config.toml
experts_per_token = 2
init_std_router = 0.0301
num_key_value_heads = 4
norm = "rmsnorm"
rope_theta = 10000.0
rope_fraction = 1.0
init_std_qkv = 0.0244
init_std_o = 0.00386
warmup_steps = 200
schedule = "cos"
doc_mask = true
max_steps = 8066
Below are experts of layer 2 (counted from 0) of a mixture-of-experts language model. Rows are named router (the router's row for the expert), down (a neuron's output weights, with its number) and show model dimensions 0-255. Each number is 128 + 24 x the weight over its row's rms, rounded and kept within 0 to 255. Numbers have three digits each.
Before each expert's rows: a language model's description of what the expert responds to. This comes from a sample of Wikipedia text that the model never trained on.

# expert 23
Opening parentheses and quotes, citation-note brackets, numbers after semicolons in results rows, word-initial pieces like re, c, and CJK bytes.
router:131145120161167125176142109112096156125122109119129128130079191124140113079137137130144160112078169144101104135167136119121141154128079101092128104107159111144112153110157125122129191110143157133135119106121093084129111146137132103141160127157156126087148080155092130113105068140168162158165132140155120168163087130118149124145132154114099128141156143141120174138126128168118142101107092078159140131105102111111108114171129142129182137109116141087076145127122113135123105134127106154145110126089098120110157139114100135130090121137146119104144081140134127092103116125105183135099091183125117120137113102130136120111135113128112115133107148123154127144113137147145088136143106151115088102137127104116121122163119140076139116090136164112108106152161113156135099145083131
down0:175092145155179140119132110111127110138085136120192122105140090115159130100071138128175129100100125137156114127122108132143158128100096142123136140123130159111119124125124120155144146153115110141108118142167150141173100129133136133127134142131081116101108137118130106142118143086154134177117133121149121121135144140123129143174160138092150116141153134103107169092111118154144119127133103112098156127172132124087148124137088173104130145144118149151066100151097110129140115158182058161117133143086150087168128129098115153112140130112114134114106135168168146135097126137075097110136144155086140104128161077156134126127149113117161097141142107190091162158116105121142123107110085124135139151114083104169131088133135159145157158104142119181119127130137126119143115158121125
down1:142126088129099127142131121122158119142145115111109155117139163085144127060131142114107109078093115106131138122105117112144133133092146103141114113134102158116092142110122110144159108126139096121124130163101127086171115162185097095153130145108132104103137159179089158095105141116128152132109122165110159116141108102158150162116139173148117119126074108096146115099157061138158143126149103126136132115091117150128097132150116083112146120150160131174170115170157140103162125120086094146126071155137134078147100121106115106116107127143124126125151156114129129136143129123087134137119094145132128141127151137140152107120154154135140127163168129141104118124143182152161152130148127112123049143077167128163110153119138116088120128120128110154091151139155111138123173115107151
down2:134142119136183138131134128135135123113163087098097105194099139104092097108145112138121088145150132124156134184154126162123127107115154145124076119143106112116117171121145124159118113122124113148120154142145147120082173131150082109131121095137116078123152145117143117110136056119139124124146126100108125091135164148137120148124122169137109114170148114137131154122118121126156096154184126109104096096121154134131116133112160155144109080155109102161146189114141152162132125151122144115125090115153162156138143173151064134114117097116198135140117140131138103136127145120140122170138134073103132116115116124107099126114151106136109178153176101146143111162087138138129091108127142154141122135127114090110110165135121125115121173112109151146100089091114144145144114151173123
down3:099116160123148085141150108113071125155140158158169141077142118124114155142156137146131104090134146161124103146132163118059156124155096129095119147093086163131100101084166120129091134189101113134160091121155097133118170160131164107100151082142142118111134132147088143083110114124131122133142128173137152104125139141131136122168133128161100124128172129123110119147128097157151120195133122113137142138142127137104073115142103140123119128139148137127152131104128120113108120128138123140160116164146092132152134148115134143153120113080093108127140129096160128097136081142103159116091106126108112111087139137120173148126142122116135112154123096086163158106156117111133165143128159101108135137169138159140136131136189127130120102138108143161135144133137049136146105143155161
down4:141127133170127119098134132148096122118143124126146178119133155147167110152145137115095166144142138158113138105115105075120110124135151148140106110118179131123197132157127120155119136149133148160114138119157129112112153169139128115094149128108132115130153156112103142137113148141119096120140091068152109146138132161152134131141112122136106154164139100159132158105169154183168138181163120130139126146128118116102128135146080138118137108116098117136108122172092145133107128100145122090111115107129145142120186145075132107083124143163097190104132133142134147122126106131100118145111141161152156114091111133127152137167141118108125131086147102137129158147121151134115141137159181143118126173154091166164142151148111163143118104108123131105183099115112204121111169175150092
down5:124133144128081152119183097213119138137180133117124153130142111163122152135109117137081099187133098154125108125117103133111073117110152125137110165120149119084098166151101073129119126099121138125121089156163167138117173133125135105117122153086081150152118125096109135110141116136105131169121108125119117148115148142131137134104139132171100123085140127140150108168125104120160141133133126106186086140109145131092143122144107108125147102127141131150161098141124139134137148127181096101116168108097154131119102092150120115110125134116120152128156157138088123108127141158126137099136151154081125138134100109102143119143141151108181072119124132123061147092075105102136121127131138145150139128138134174125148117142137093154157133162153134126129115154107061153112135138137138
down6:124091171114149129138106144102175118116128104134112132110142095195153117087152103143129119115161129107089145131124155165111180128110165123132121109093145198148090103107096128133135130160120144132130084111094124100113105118114151159111085104145136076137126123129170150117103152159165119174131084121172123170153078164090119104145137102184120149104118146153117120101135100146147161126140130151169143138115103125160124122137119141086113099127144147157127113138151105105146138129135098144154116137130113119186155116120129168122113080139143118081155086119119135128095129116156133095180073158124109145151130117079095114130144134150123125121134140165131134109155147121148155128086106130121126112139126111126139169131132133111141114095141148114098079167093112126106133113151160
down7:157150136079164143173147120111119186136104165175135156123129138096137146109133149131134104136108141118149170162138126120119126158155115129118145122138119182112117143127113119133117173125121123163152101073092152100102141111111153084109155141119155149122108153101126122097134100134193126112147160164149158099103145137075133126121157138114130137151088191158064133114138118115142102088100094123163128099159165121150115117165136117132144146083147102104131133119146151134141107113136106085127099145115181125099130122151098188120149155119117103130128127114107152111116151154149129117086166159127120143125107117134132148088149109139125129152137144104143144101116154124157145164145125091100088151196083145131138102121145123129109105133148149157089138152085133098145117142150146
down8:155153106136104156149091117092207153129077126119133096144088107124147146078119129122117108087104127102132103139124132165123125144148130137140166156153122091144127129151110105144148110123130120131138118150126134143105145156091124096117128123115163085132086067126145146092173136134127103102109100125125134124130111116114094099147126142148116138127104112120116152166126123096129155111099149133151131171101082133143143111160120119156096121077089150161077123128153145148097144179149138147112131127139129122157088144105139153125147128140177083142124081110127125129141127170101127116113163120141099119132159074123129172128101137126081138193152111136158122159100144126133103123096097102110113137123158164150132141130138166145111140153111099118090072197107131135100136104124131
down9:121171123131126085146086104146106131109112145133144166124125168154128092133120118151137158136115161105101129132160124102133155137127115186122137118130110135118101131107097099128144183147126147154085140119112130138093116153155120150130151158158157144079123144125077118111134092121122137183203143159204160147126094130085145164102124089158138123110147130108160107101134117123149152127163114106106113164126118147149122117138107170139127141099143120114096136117119108110142147174115111162157108107152117144106141133127101123110122185099124152116102158137089090105078104119136157123136152128131159110139128167140117158142115155156089124167151160128125136155135120143113112133122138124117110163110083052099082116140125122115131123120105161118141139092154101154131156174141097
down10:110115111137111109136128092078163089136164088119127147150137102132101099138124161126130161086149119116162128078146123115116106100109099150147113121144183086141149148112092116150171098077115155154112128083136112115123179157090134128120126081136175097135114110094130152150163120132132114090117128128085122144086109123132114095128139112146124134150115099126120101138142123131100127099105110078099152089151138156114168130146117120140149187144122167097139158130143134121097159139119111210128173125069136116134101146128101116143123129174139148170139139143135148152111169139085119097089151103112123108195142110122139114112104100185090131120129134142130132119116137156132136125150126099115101151105100128091148150144156169134122129129145132153129132142147117114117139125139088
down11:126119104149138121155101096107135151127148147115106135122116084114137079129092156143123142119128119124078102098170167077105147114160132139117154084104154138182170083149132166115103159135122104099087147167114114080135091125139155108147158153081151160109104117082149113121149103106125122149151143119112128113118106131139107122105085130089121149110096119104183159136141153091134102112106089134100138159137112094129145080087140110134175169107149146127131146112102124145129121117152122105152138122131109096169082112136152115124145122128153140111101152131097134128159169124163105113120147145095126116104122109159085102088178147150127145117109149151157123160120131146097097130151158106150148153152098149085166139101141104155123160144164131106167150115137121104148122132148146
down12:163150158063128132116080170177156128155146150086112121156151150110119112119100120126081130116133155175122111136129147125157120168124162122166136146130063146100164121083118136158081107172139108113160139119100137121135123112132120134137108139094123152088169133143146152115140147155117082153107122121118120094078137125142148137134151140112060166159110136129158170150084065147122142181101143180113213130172130145142128142149129125147113129156141122118128112091144135127131110134133120122101132142115144156115141089149113143124089171147105153126133125129094107133126148135149099121134161142096158102132131137150131122116147133086129120145117118105106143118096149092135174125114112126116137140134181103128148114124111113136149164179145100169106143140146110123124133102130136
down13:150120152160087109115089116081142139095118150092160119134110115128158132168134139136120107137155125101120111138095121142106152163129137103164139079095095099136108122149149124190123101099109124155126113104179131094159162097094109116143134155147069136123127123164139118126124106130109115161119167136133137094109137118101125135104141107112097128141154159121138126129094109103120120140115146106123123111112107103126123132090100096170093124118143146094113142084141136120118096110114088118100135114122094139097133085155107135156109126147151100163097151090085157144153161168105108147127158097104110187143088160117144135135109109105120097143152163145140142125094136116101102155101080166182081096144113169170164158121140103139179111150106114142130126110091126126162124143108122
down14:101136141149130117112122103124133127153151143127158098121108092151125146111116144137132135148118136130111108095147112106158130129176135122126150160152132150134108078124147109140115117141132127140131151114124121102131079135117171165171108176107087163124125144088179142112085103125136133117135125160140151134146160119058151143099164112111128115118164153104127168180125139121112150152186162098118168151153086150117143141138121143144119152122186126116135116117130111133134114078139147173121151123149126145109130074162142094099073173096167114152125145162123117141095093140065125131101138149113193154112159106099112155139159154140109136136107096166128137128104117102162137083122103118106116145121128152163126147179145112135132125099158097132158147145092121131108131169131143
down15:121144150157124073143165143112104123156127138097131148108126110088125164173127104123116186145116125105119112120177150150125097102137135129165076105110130179136107168132113099130152132101117123129089163083148104108118107134133113082148158108137111125103108137162110147145106109114156132113163137123160156141147116138113120157119117126133122101126140102158122118114122114126094094158084105138149125122140142102091130143085147152093138145138143110099110116105106119149137125139105109101141121149112134119152127098130150163172137191154072122089095133115124085105107118150154086145134100147113172168126175105116104127151080090085107106172118154106100142106141096129112156082097123137151138084145158116150097132095128156120152160127129095157155158141113139139115119172082134
down16:109132138136126148096156140127118148107143151110138122191142121141132147163161117118176111109127097130130126091106188172110141093149201126121110123093103132085168113108099139098097125091112118134131175135144145097123114165105167131116120145126122091101142133149112137141089126115174111099121112117095138114114106107088152117124113118103121136098114157126108129140120097123124112142110179161132071116099150147118114166119142176131122077122152110163151093139144103160161128144072121106128063140108183129140116116103080078169135127117103123110142141167125137132131122133122108138096157168116139137134132135137137157131096117127123127126135158129168111092196132118097123117107101147140134100125135104184129108133123174164102124135104161153132124119171145106133112109128143
down17:096163183104124132143098083110168141115171130178102093172186131112151122123150131145111152139172108135117138152133130150119145135126124097119093099079092132106163153147099131111136087075183087162158118111114099159085148122168119132098148120166176135138138126117138134150151120157126122154124063109192064154160060159134126131124131146102168093139144121137115097123114104121151139141120125124139110132124147136129117136120133154131113113114135123136115124161148099128138137133084135093116087132113146134167132143158094146117156070138151118094117081072161125139130148149140167110102112126076105123140128120169129152150159134127147115121139137151116124124126149145115152136150114164115156103115121124131118148130117134135158085144114137140132115116116137083130102156134136
down18:128082176105113132147157100213161115114150140133125138143141109131094178162116133138123096165129120140123129097124122127148134159110151120151161118155132141088130100118130128156131072136171074166096152128108119126131145168122132143132115142089154147148110192162118144120153168125133139108127156104149143124064147126133079088125127135115131140149110172147165125110130118084142131160135153177132163149150144143135089144129143136116121119168129163172148152167127146134089133119150126152104139126166142121119070071102153115132124147104151121136105133173122128107137129112156071145122124104146098097137146088123115135162145125117164149128106155128127106111136156073107180092120113138127129136119131108144143157150108137153129147188125133127142156097147130106113142111120123
down19:071140096174108120135127132084117143146132105132129133158105138118161162104129136081094116167105166137136141088089176141146178102125103142120099170123138142122140110138117189149108119133100156105159138154134113137150117124088149132141110136112120100093149116143087141100129099109157130078157117158133126118109108068147124136123122124131168132076130160127133136136169128123098110123156135109103125106133149120110104147141120149149072155111119142117146155090147116176108109144074136076097133143140111128097147127132107106134160099148150112138119116170097121131096117110118188143141120181082136084138087114099160157139109177151144112133125138118161125113155166117138119084137148149097135147129146100140144139176100133103135114130132135157144123152167131087101151144108142
down20:086135114104095096110153116088152156129111131106130114113117085130115131109174121137157172086133113143107142063111128127179093146143139140167168105139114151116106144103134154076113147137140127154127158144156091064079119163119150122085149143126157082128149085103109112116125116138144118115137139114151119134104139104161133144109151141138097119160142166087142132132163144145148146098118127116132165143100125135112136117092122126154164115089130080122097111154093181167138210142090139161136081128114115121117092115139130108158122101129127121093130148138115076105151159101122133115128136122137125122143183157137115143110157158153152133093095099120140139135144137113134192141110136133153101133148162153134144104119152150131105121109125152127094129105133136107126187125136125
down21:121160093051120148104146130146132104091135138114114131089161121137087109112101103113096126134109099164106153082109090100162106133134154100178156153142143136108195106123123124134108120089130137126104152085161093168133105075112143107118140113114124170120133167124138108146094166074122129120136118118128082087137131093134127111112122150132103142144128130116151141117145126135156156096130135140111079116120144135144128111113140099095096109132153141124140107137157133128132142103145161112136139149132125152148135144123162128143140071169140144122139145155130134114125143139166098128129152144143164159129134158135136148093116130142131157134165173055137097110141141079098154136131162106183125153158112110163144150137080129141105132138121133135157112110135097125178075112150070
down22:127071182154099147100121133134089115095093175148115153165135106152137133144165133123139152123167160147152122116129097125117116118147102102138102106136131089145164157135115122145119115138089085096152127141125147125095146153091141090135116160113128085170164069152157194133116124096151117136100167131133102122117132130128149080178140148163172132175148113130148114120171120158138102108124130135092156124111114111098089112095108138106150108122124117141132139162148120140163123135124124147177091137120124141169110111112115156202098126151124097152137155120106127149103142111105135122106163115155149125143154104087101133100129148159133097114101169147114161121144143096151096169137158117124141120133095167135108151091138095131094127123114150121141166138117084145132120120124146
down23:118157157130144144132141126072105164055075149114102130136100137134124089163120136151133157134120144107119118127176156157120176101118102127068146162116119105110124157109129145098133128119144159104145092111141152137136108162095162125147097114118147109171121114186113108162130143083132112142131119126096143139124131122113143153161135136129149128123163114109160167144072097125158119165094155144154122113116185143077119107147131157127151179139111106138127161139124137108127106178115176158162155106156110146126153105150178115116136080146120108116132150115132126138133106112120158115129141103102151094131133136131133117134134119175146134115113150084161123125095120142121139115159128130095134133100116093176170175136193107141136094129109084107120116147146137126118124139120086
down24:162093109109118125101148118137125085134111156101110119125132098102105168136102122123172125112127143139129171130085137120156105136121109121193145157170117167134135090154131120130113135098115135079135104131120143159146096106130161141149124152136101152133110121128115149136121115166093115135136159173101084121119141095073154121072100151097136176147124153107111118117122151128135100147149150164128122098135139122145124130128123133165072118147143179135129159058168140102116112126155127144133110115147124140117117110149140115103131103098157106157153158105098139102175170115137160112123127163157148149151144152116181146164119179112149136131164127164099142141135126107104127113115111135093150114084137145150132164088088135153118172159134187122112149114160126104134157105170128
down25:146115152149104164113141124104083113140185127145092160102113087140121141132100143123109121105126101108196144130134165156149106099169130142144126116106161138168158120159094140111120104137091143084115130123179140134139066132127156100115147138117075130151097119123139165114130115152149118075106124152122121165084137149115135118156136116144119106169147133141121139145160154093088145125153157121117134114107106181127136107123140176087113114137142165129124137147131136113137145089112086115143134138110154108122164115168160121152103141122104089099109152177163135133092132152148153116157129117134178071101186158100136161130149150100141148120109141157118111147119145112113124088162103145157138131127155141154166105137143094112108132126112090109122137172103122142126157117096095
down26:163143132167137155139145155132125152133118142144119138125115123127162140137108108120169095120170133150157109081148179110162119182120101121115115129087116144163145157097139102141154176138089138094132130161096139144149102166118153169102156120113096102101153130106135115150157128151133079120146103139119103153114114146140193146117125139148119104143139118115114144089117146122145162169159135113111126128095115082151102130143102111105121132116185082173132130110134132168112155124097121111139148113109161088093106133171160125107095135132129088143150129149120103110140084151105089121077138133177162134126141089102123140092128143068119144121095130151180129145148127119119116127097078137121101109136129102132137157121153144107106115109166079154159089128160134113151157140137124
down27:105145088109167121102104165123145114138155127122133087149176134123103140146104148141110150088155108156100149110120128099094139101138095108157126109106123079146168118145116131159158102182141115159111115111167075158135133112066122142116144110114128126118115153119109103121141134099155146134111113160088123132085116131147162135173107155107130133147135084143147125141111124142116062096135105157103105104198093113095144125127183129134113147160117186118116156118147112149118151149151122168146169153118122110104077153141131166120133139119128099137133121108132121146139150145133156104134124097097111109110108106125132118133184127158122120166109125111145153154118135126117121165108089072109112104125161141150156133096099148069123151170116168127138141114126130105158145116142168
down28:131135119110131105102113140101101146131123128112137126125120094153152149111126135148152156124123096147141132141154180081066147140118126160094168149127099124088137136135093115132141118093069142103170092176130112144134154172135137142113099098089091150098177140111104142137139118135114122124130110115038110140083130168143112135125141138127104161107114170135141129136151098182106134159135155116144146157117112082150113076096120104164129161088118138128106113137145104149157144117164089103148166148103126165142148119171087084137131133141112105117101126123140153122138172116131132129132123153145133084111162126106133150132097082135140116136081133104142118133140158138082146142158117142081138155164089107119134137100135127091156111104133082129143143162100121129119127146120153
down29:085143159084125117130144112149121125154167120148141117149158091116140161133089092123120122111129106122149127113177170106189158112144112112169163147145121150109161072111142160148105118127181151136108099104176121109059098142148114160153143121091124106107106154106127166101135140134129063128104140155100149123110189113086104142138118126133123169132153125133134152103150135125147144136160126110094136148146095120132131130108147083155113157130161155135166168072177138115159132153159164127124117137143113143135142110112101146119162104135149121154125114146113170097110133140137147143121098118107124150138110088122146148152124125114166080093161102165112155097151127108142127143146133139108132111124157128170077161127114137163099165138137109107137127136135149160169116150127126
down30:152157076153136164142118107139175146140170145113133130112141147083092111176116135136127114122141145074127135117112129105137128151130141117157117137165159102128097149113125106147132115083114098130141139137125118107123130097112149184141117094167159094137096147180103082128141146142143184146153113135101136146118091112163140116137113113148147097132112096118124119126121151158138107099099168085165121122174133155151117142152152143137169137117140087144094084090074129107137101100130149171100132098102107128133146144088136093160125040119159116106131111150156094126124132117114129125113134151135140147089134113141075153104148115090104145135119101085110145157175131133128126103156102146141182095159113095117124152141104133144136150103110118128146108109146143136157134137131164
down31:176165110161116098133131132105083075099130113176154101135158139138093132049130105094121127121130139124129095143108126122123140128096142141118121133114117128159181142148117113126149121122153140119114104155137119145147100120104125131128156123112101120075152090199115108157088154163109116107161106135149133118152090091149128125121139117142120131135145124150144162162123145129121117146160116133137114148134160106097125135146096139117126112139089116124109119169120127149188111102136103128107050157090135140115174089120143162117162122125145163124097127139149175142109153095148160112118106156115116153099116126076117165184159105145151123130145146107079124102147116164114111093156131118100149113137183119137088143151138127132136170116140132113123111110143101124112131174119182
down32:171129172122111099163140124135162105114169103126069174106109096112107114143102129150102159141104137133144155134129118141159074126096105129131124130181144099165137133129140130194108135107165131144135129091079127135120098123160125126115104128139129147131099131129125168130154180137131098119108136120120109119141172141125115121154109142112117136131103151118138138165157119142154134145120105119134169121146126185105167151137145106157061102119105140096128109171159127115175172141081112143113130096170142104133119114125133106130168156172137131109137103118125137128095155130138111096158062089147089170110160180122100119137103147131144130089172153109102110109117139107153143146133103114165110120114142150115110147132093158143138155172118135163170145133148154124122131141166121
down33:143144143155126159125138140133133119115118107149152152108117128126110103203137148171144112104136136101103121127134106130120085136146095145114110124143125142105133155107132172092159151129121099145163130097103139139144107115137087144122137121124111081100120110181114138119093110122151148125113115119125099131142186179158119111143153151132130092144113103109089123098128113112147139125139178083132147163131128137106147097163117148125136117136104122139161157120109140121146140173102144147136122140102086100134102108136158110146146133074052092137158104159132158097108163075080175098087094092122141152152161134137071110108134112122137181126148134115102096129094107130120185141094122170132087108111112104153138131154178141123097132121132132128094102123130152137105100130096125
down34:192138106137146130127137105130137148088162095105155134138134129105136114161128122127114117116113172113154078134166134122142146141084059144129140103135167110144121190121135117116122121094160155129135126115158133114113093113102132090096181148181117107090131105185131153154175142099115161145164152167175141142132112129088161143124125143105112112141089124175105150100126128101149130165134156134131137121116119126145132151114154173125163098169125148102119112077075109101113116143091148144121103093119114122084124131149125113126136142131125134097115113128173114144137138158121122071119093147122126106111103109134131089166135146120131113131142170157154100134110140137104132134140105167090116167129178126143124118124148168120074126127118106079112129112104119162133160156114102
down35:107174145108144123168135176123067110146156151123112121122166115131097071093151131124153184172111139080106155114089138102082155157130134082137130106140101137120154167107139105111171114100137147118128174101125098113142088147118150116109098155136092091134156123122125092125111167151122162123125096144151112120144154154135169135125155110161128091134121108130186118103153129110105100125129123147121126113134147097132159135122122138123114137142082141154087105105127126111143148112130150130120107172161105112109165119178142128111115117100171121102127117112135101164141097137088130108138107120125136100081116125115111125122101163145130101170095096116107126111146114104128074104128122103140138095118123074065153161104161117141166104111142143129111164129090135110118102121099136
down36:107144174133144121108131170136106120117161110104108121121122104143125132124132152131158103106131117156137125140155156134108112123119147110153136103170119136124122164110121160135107132120124089149126197184146101158142166138076097174139110131111137161181115132118142114145159128115146137127153114115112151135098120140140144150095107111162164147078131110105160153114170134150149097137133150127163130127113103113109132119117109150090094103106164107122141110131140090114102124120128114099091144136126135093152101089145119126132157144102127089164108121129134096126144126130145106130145138109166075122099146122091134133129095130213153139127140100112157112144129142097084140194124157086122110151099104130110207166086064098113144094148128118094149128098137120137129125102121090
down37:150114110093113130107119129106117139112151143128141155158109127099156098141177100138127135154110116123158166126162113128117162137113128127151104171158123149170150107146120165130144124147067177099124115131118132109107156118099130125110122101107139096128161094126117138128153134121124133056143093074131130163119194116139111214124097152135097143145116141144157126151127136127143160104164096107102103098133129133095147128174135136149163114138115137128107129158162129149149135172153156087111126155106093129170117127092111098146131121155124084120131124149115088083133099130127112116167155133079119151119125164100119122104130091112100172094092120143157104099115117160155138177118155117129165152131118137138135129141135139126108114089108133130145109124119158156069154110147078
down38:135146136127094148128112140121145129174118134148151126120093187107073137102152106114169111104136144192144088150136111121099136126147225118113094146163181109115154160143143117108179106159112110111182115160128119144116170081111116121071129118133131122147137097140070093087134082097108104145147101122117112095057107106147137165139104136147130135114123098152131136181120109124115151140141122124146118127103118100147116125136149136152130124156126126147138110129149145096124140157127158070148126118109132159159093160109147134138099073150114174098146129113142153110139131111127143153106148157125142101102142090128121129122111122110146113147155096094139162131138096115122108116105135148098135144119161112112145113114127140118085166129147125140109156121097143091144127098118125
down39:169134146110096136115140151135079142160160143126140065141109151083141164153155148123130152173160163098105106145167125111133109155153134151187137159112156120133118129126135153158136117147102111094116126101166097132108145117153117098094098127109101137155098182110149093128154115126161118122145151126132135109138134169090114154174144119158092129116090176143115186129124101100155134152132143101155167159102138125122145146143121126130144121103135144126160119104132078161088133137116165082175142098131084142108125135105094123146139126083157147135095107109107129145100123112111074135105133131178168094129127112127111120109150087117126144131116120164159163116137088121153137146159114130151130123126135165171125153126135121093129128203127128158150142122099113126125151130101131
down40:134162153160116081113106125133175123095134161108117117111135125092145158143129124156122145129135144128166137123131130142129119120125140154131129128148077173132129149137108153108105098121146135096104130122125155134110150099122143129155105115136112119195119143164096142151112134147145136088115135127108137112114187078133089142132091094105120132166105101135129151133164066136108134127125136104108127089135104170109124137061092109145139124104131140136149104110115116144118107157068123105154116163159139127148150105032099156156122072126160113110052137102080129149125131145113105077146120086136091122127122142126148132116148104143143125078147112101130161111098153160126106111151138114160130076128110120100133123148104115130117127129132088160155145114169108120126122090136118
down41:060148129121160119115148125083110157134148117083116102141159138112106093125104135104127146117124172098129114098140127107128139129139145091175077103128129129143097190148141151142149156169137138127132107098124078120139114163139089110149140107194120109134151120188090126156099176117120148120110125146132125136141111156124146134100136089105145131090155141130169083108115119135106161097115098135144111150149172102152163118145157142133130118144144164139125126129113162164104080118129122150134140145126093148128143172123161146118151113127135124102135162146136137126168120100121173144126133134107114120116117116114193132126133130131075143096126148140135115147107105150125138124177080134142119122100144089157119120129151167124132110103169121080088184141154087136143074132110133
down42:110141122111139118137105141144120132117118148147109117132142117152123155183101145130078087079173145141132175123102089112107144125160146132122138146079102084129128164112140093093166117159163120119159149131113095099102141108119150162157148134126122084102091149161135127104124143126099151091092189126093120128131126121135086120138125134094170130135107157136100176127149155075141092171108143134095127150092140158114100092123175145135154135154147127121162128126085135109137088135100095123118122092112120099152118126143194113127108190104080135188120131149110092122141138122123121151151126124157125112105113100130137125089128107154103132163110107130168154131127119141137161145136096124143127161132128177090119127126134114136112174155125107164083137123104137140124114114094126
down43:131148119111092130166111117123097083096126144131144160140124130113090120117150093103143113113086101115087158129158126129096114114120127099141142084099104123156135107126104107102155102097102153121126137160106126144148165151128127147133142109107130135136129123124135114168152161149158154143104095116071064102127137135146110105130148154133126082088089125106133112147142100144130151064096176146131115145095154170149094126164152088149072141149140117190131104073148164113113133114117106150128136111110165145128148150129124073120122129124141117098108105163134123115130127134092130145092095071106157137151174139138126095077120126160137136087156113169099163112171122117089134142145126127154128133125149140091131127104135124139106129128117129149116153154142118097120109200147129
down44:153080119147128110117116162145133158089075113113159113122158095143109133081136107152123090109124098116143121118124138148119139123132181124148143126179160128129124129107115157139130122082100137134112134129153118154132119124094142119113091094142111163106122157120118135123086145083135141115125095109087111163134126126142102112128145164155143127152177164115161111191105135138145144146143108118148119136135094099114162158156143097115078143145058117165155155190129140173089135130105129136147145135167135135105133119156193133123082076138090101155105129166132091138158156116133140143113112059113130100092128140110133102150135139143094098112142096111142121146125109117106129128149136154148124085131134102129105128144127120082139091140126098177130133104097155131127138091139102
down45:127098170142130109141113118139134120103100143101135134202132115115141127120117118145130147162117113082145102113135138123104087110126114103104105140141164102113110138119114092136159122161115157103106139123131138125149107142085112142086126158141117118066165120104084111128132126113152130163111139139126101113142119119129144148142098189117125135098109105106166146109176100129141117186092125130147130149092145115115147112128163122175138141124156129135141089072131089147079122177119125135128094124145191163152121175127165145179158142089140092147129103126135141124141060080142115131152135134129121168101157154144122121104115139104128159145136150093142097121175097120155119167138118125151140124144093132135133087116092171137137112129104076126119167107158125170126154114144136
down46:128115154143151149107118093128169103114133139110117147106126118099143162088154154155076103132144131103141124122133110155113116112103145121084168108155139107163108163110150112168105129118152172159112122125184125143168112152148144166129129134114134128124158134148138136080115111129129113098150169122122171140131147129126154141159113131148107129090142149125177133069130095117131149183074115117135144144146144134121144117125130121152128124174161104097149120123111129162126174129153143099158160154162116152145147136168111091138130134093120120104122135118142133141138143143173098168138124152119071111098092130177159158109125194094146120107164144170119152100124168122147157132121143106154147150097097123119127163147155132135094129111113142127137093125148126113140216104131085
down47:158120122122124083130127112117127152133099142090118118150093130115128134101169149158099157140126148134163129110127147116103161116147129152123132158140130117116154145148114138151107101152143066185134184143105088124179196106115119118141093146084114151102127124135108120130161115111141131137112112114092107089111114124123166098113154128134157127144151146187146134128137115161135156128102108136146118139171176105112109116140137131099137108116125115136136111129108088173134126113127185092143152110088135132146122073122148064167117128150114157184147097121109092099140143120149106125153114112121120065110142143147111127181125092154106132129152106135095089170134076127104096148094137100136118139119156100097115162112093107119153145098166135123139141129088156114148140116104133